config.yaml
num_hidden_layers: 13
hidden_size: 224
n_experts: 24
experts_per_token: 4
d_expert: 64
d_shared_expert: 0
hidden_act: "swiglu"
moe_layers: [1, 2, 3, 4, 5, 6, 7, 8, 9, 10, 11, 12]
router_score: "sigmoid"
normalize_top_k: true
routed_scale: 1.0
balance_loss: 0.0162
balance_bias: false
router_cosine_scale: 20.0
init_std_router: 0.0108
lr_router: 0.000353
num_attention_heads: 4
num_key_value_heads: 4
head_dim: 64
vocab_size: 11752
norm: "rmsnorm"
norm_place: "out"
norm_eps: 1e-05
positions: "rope"
rope_theta: 10000.0
rope_fraction: 1.0
qk_norm: true
attn_scale: 0.125
tie_word_embeddings: false
parallel_block: false
extras: ["capped logits"]
init: "normal"
init_std_qkv: 0.0315
init_std_o: 0.00577
init_std_up: 0.0315
init_std_down: 0.00385
optimizer: "muon_variant"
learning_rate: 0.00954
lr_mult_qkv: 0.5
lr_mult_o: 3.0
lr_mult_down: 1.5
beta1: 0.95
lr_head: 0.00914
warmup_steps: 50
schedule: "wsd"
decay_fraction: 0.554
decay_shape: "linear"
final_lr_fraction: 0.05
batch_tokens: 65536
max_seq_len: 256
doc_mask: false
train_tokens: 343100000
max_steps: 5236
dataset: "wikipedia_en"
Below are experts of layer 3 (counted from 0) of a mixture-of-experts language model. Rows are named router (the router's row for the expert) and show model dimensions 0-223. Each number is 500 + 50 x the weight over its row's rms, rounded and kept within 0 to 999. Numbers have three digits each.
After each expert's rows: "mostly gets" lists some tokens that are sent to it at least half of the time; "raises" lists some tokens whose logits its average output raises strongly, later layers aside. This comes from a sample of Wikipedia text that the model never trained on.

# expert 17
router:471486419542450512549440554550448493603492486429551534429390538545484553487479493538513416417516510481540471483500485432462464511422511509501488543492472585498521455515457498535496463476388476569545583540474581528425467554536476447606396526511457411547553547460458499592464509448437514544517526502489533456494417551442494458459481524348500468536510532412477539474495479449573565493452462520563424473592463552453572522546515507575553499410554590507467468458460534432506503453442387594440430532517495439524432496479561530536507433555490513531591497498554528518490474522501542468546558453521463543478453485614399396516491533518525603510499369449542553538450442542489431474478
mostly gets: " Sub", " There", " up", " South", " In", " He"
raises: "ace", "ley", "ena"

# expert 6
router:481451563542488515509468494544606572486423508462521584497463532572546504446414449529561548373502518540488527485603460515526515442384525449438495465430504552562480453503541488520570462504449514466526521446442458491521541430480482395525459517533530413520501560411510482460385542530420496502514404496474416442511534492413526508488451534563489492506489548513505461530553464473543502554500539495478520573364584411426482479504481497593480493477429467535496515438421467547534578479520481544495457511446418609448583523546494511538435418509553559508562512537495501495458540513537503449489590445523484445557387529578477469480437592492454499538551495421550641425616514530483427476563
mostly gets: "–201", " 50", " 188", " 60", "–202", " more"
raises: "–3", "ourn", "..."

# expert 2
router:453492430557439501477507596587555472523488575431512538469442530451502502437483596495539500426516446596470529568529445517473505515479529501526316535499570557490570459444431511562537566441465475522512485615474536501510480490491437414481433451484489476509596483516463528605469533449510547562536568494478548547603473508537472490428421612432500593583507493421502514518492509446495503469430520552432473484552478478471540511562449440564558476455549537556514480454433577421496493509460443616510428519510502440444546426551543602572498486482567499522509515451535482495496414563494408477528562477471481487522528502517395421563508502602409646473515507453520516491470514563517477487526
mostly gets: " World", " played", " British", " series", " Cup", " Division"
raises: "ern", "ag", "ace"

# expert 14
router:506469439536509518545431503475553536478455510542542561503506548570529511415469564474508543508644588532399466527545478589507530491464525502441464470528526499543511537529562476559455522454497416538383529535474547567556535500492374475471478444435527539478568562409489527551489526489381531417567456498477483454450510561440503542444419530410525458491536445479443497474471439581427474464470549519581398438511490395579563552551493480511464489546531531516504494490531537558509537495548435534603446621447546555493449480548496557488512514499526562566622541535446579491448557563544545469476567584494579433429491512551519435462503408490466604489432442443479511476516558518461513403481
mostly gets: " l", "′", "°", " used", "p", " Pr"
raises: "aj", "ace", "ag", "ley", "ch", "abi"

# expert 13
router:407559544537486491574571474484464439559460487486571436539421432505522507492600517521483446472511599487495570559455468445520559518439566529532387522493529493538453451491426519611484480494436464518611488523484529488484544521507554566566498455510510577515463510461489512498521424524462498541483461491545561508526376567497521358478531488531492580592515490482459484568539501430492473470532563532444405473444465523467447545497547550581553508493471574560410445421479638545391489543539504572454496419531564508514500408462421452500548497540569541465541511480552531470375532572510497425530490433397531463486479516479521429500468552509505529549554467375562565465425459526501415504540
mostly gets: " States", " more", " own", " Carolina", " William", " (aged"
raises: "ley", "lie", "ney"

# expert 3
router:526500524495479534538478451551516544496438494520402528547505585481485553507494558522439498450549533477451520479588472455373572499494399469422513435525515409541528443484467613507522442469485421625495552517449505437505484561491453440594474459505504507540503557460491417554446535425443541604565546491446596559487446452556453411473452504479494541619563538539530455583598483495551543472550463590516404588585412509579513498533443485499436538465531509474497502443509523532500503444480454425582457467422515559485545465428505529480476522531501505457563454451518582455502419479516464607526499475493464479537503502490396529418477597481498539505479425467613555484533498498564435458405
mostly gets: "re", " there", " his", " place", " Team", " so"
raises: " zone:", "roy", "etic", "EX"

# expert 0
router:502475479607501561532472562530454505505517509478508516500532518505597584519514588439588442499605476538455485496468535516400489500492481507552484478507509551555510540532494530555550505500509407562413476463451512493480556544463565503467438518505514525506499547546557490635491476487489516538649559521488529466474399540607520439432458575354615510601500518505524579450460513547536537547486534548515438523587424557608513542557519429524544546450498525572611538386483493521418610498361456531495502505440503502477471448509545550503491492524505563497546510514575464548460517416565447468444477425567505494507491599570564469483489439490492529513544471441566436422504481429496445467485
mostly gets: " st", " well", " inter", " state", " dis", " public"
raises: "ace", "a;", "mouth"

# expert 11
router:488602425513483498514519557542480517546449519469606465469512537486485513455471508413567451586515477522589440446425444470413448519551520540433486451530497570520441487516486500513523434478453483541537512602430577544483539511506570481404491511568440459575581482457434461473431476490370458506558493520582546492542489513442540489478473473553548437486551517472503489478423495422538513474496659491427510518426525402412458497529479508486522377493511532530529491476524520532402541509481496501420536524583448481562506498558564529632542451641491539569525470516455467484443598526509502535509524469520539536560369517512416407476448594473524466595529503496537506518558502468552408564489
mostly gets: "S", " May", "N", " September", " December", " S"
raises: "ace", "ul", "od"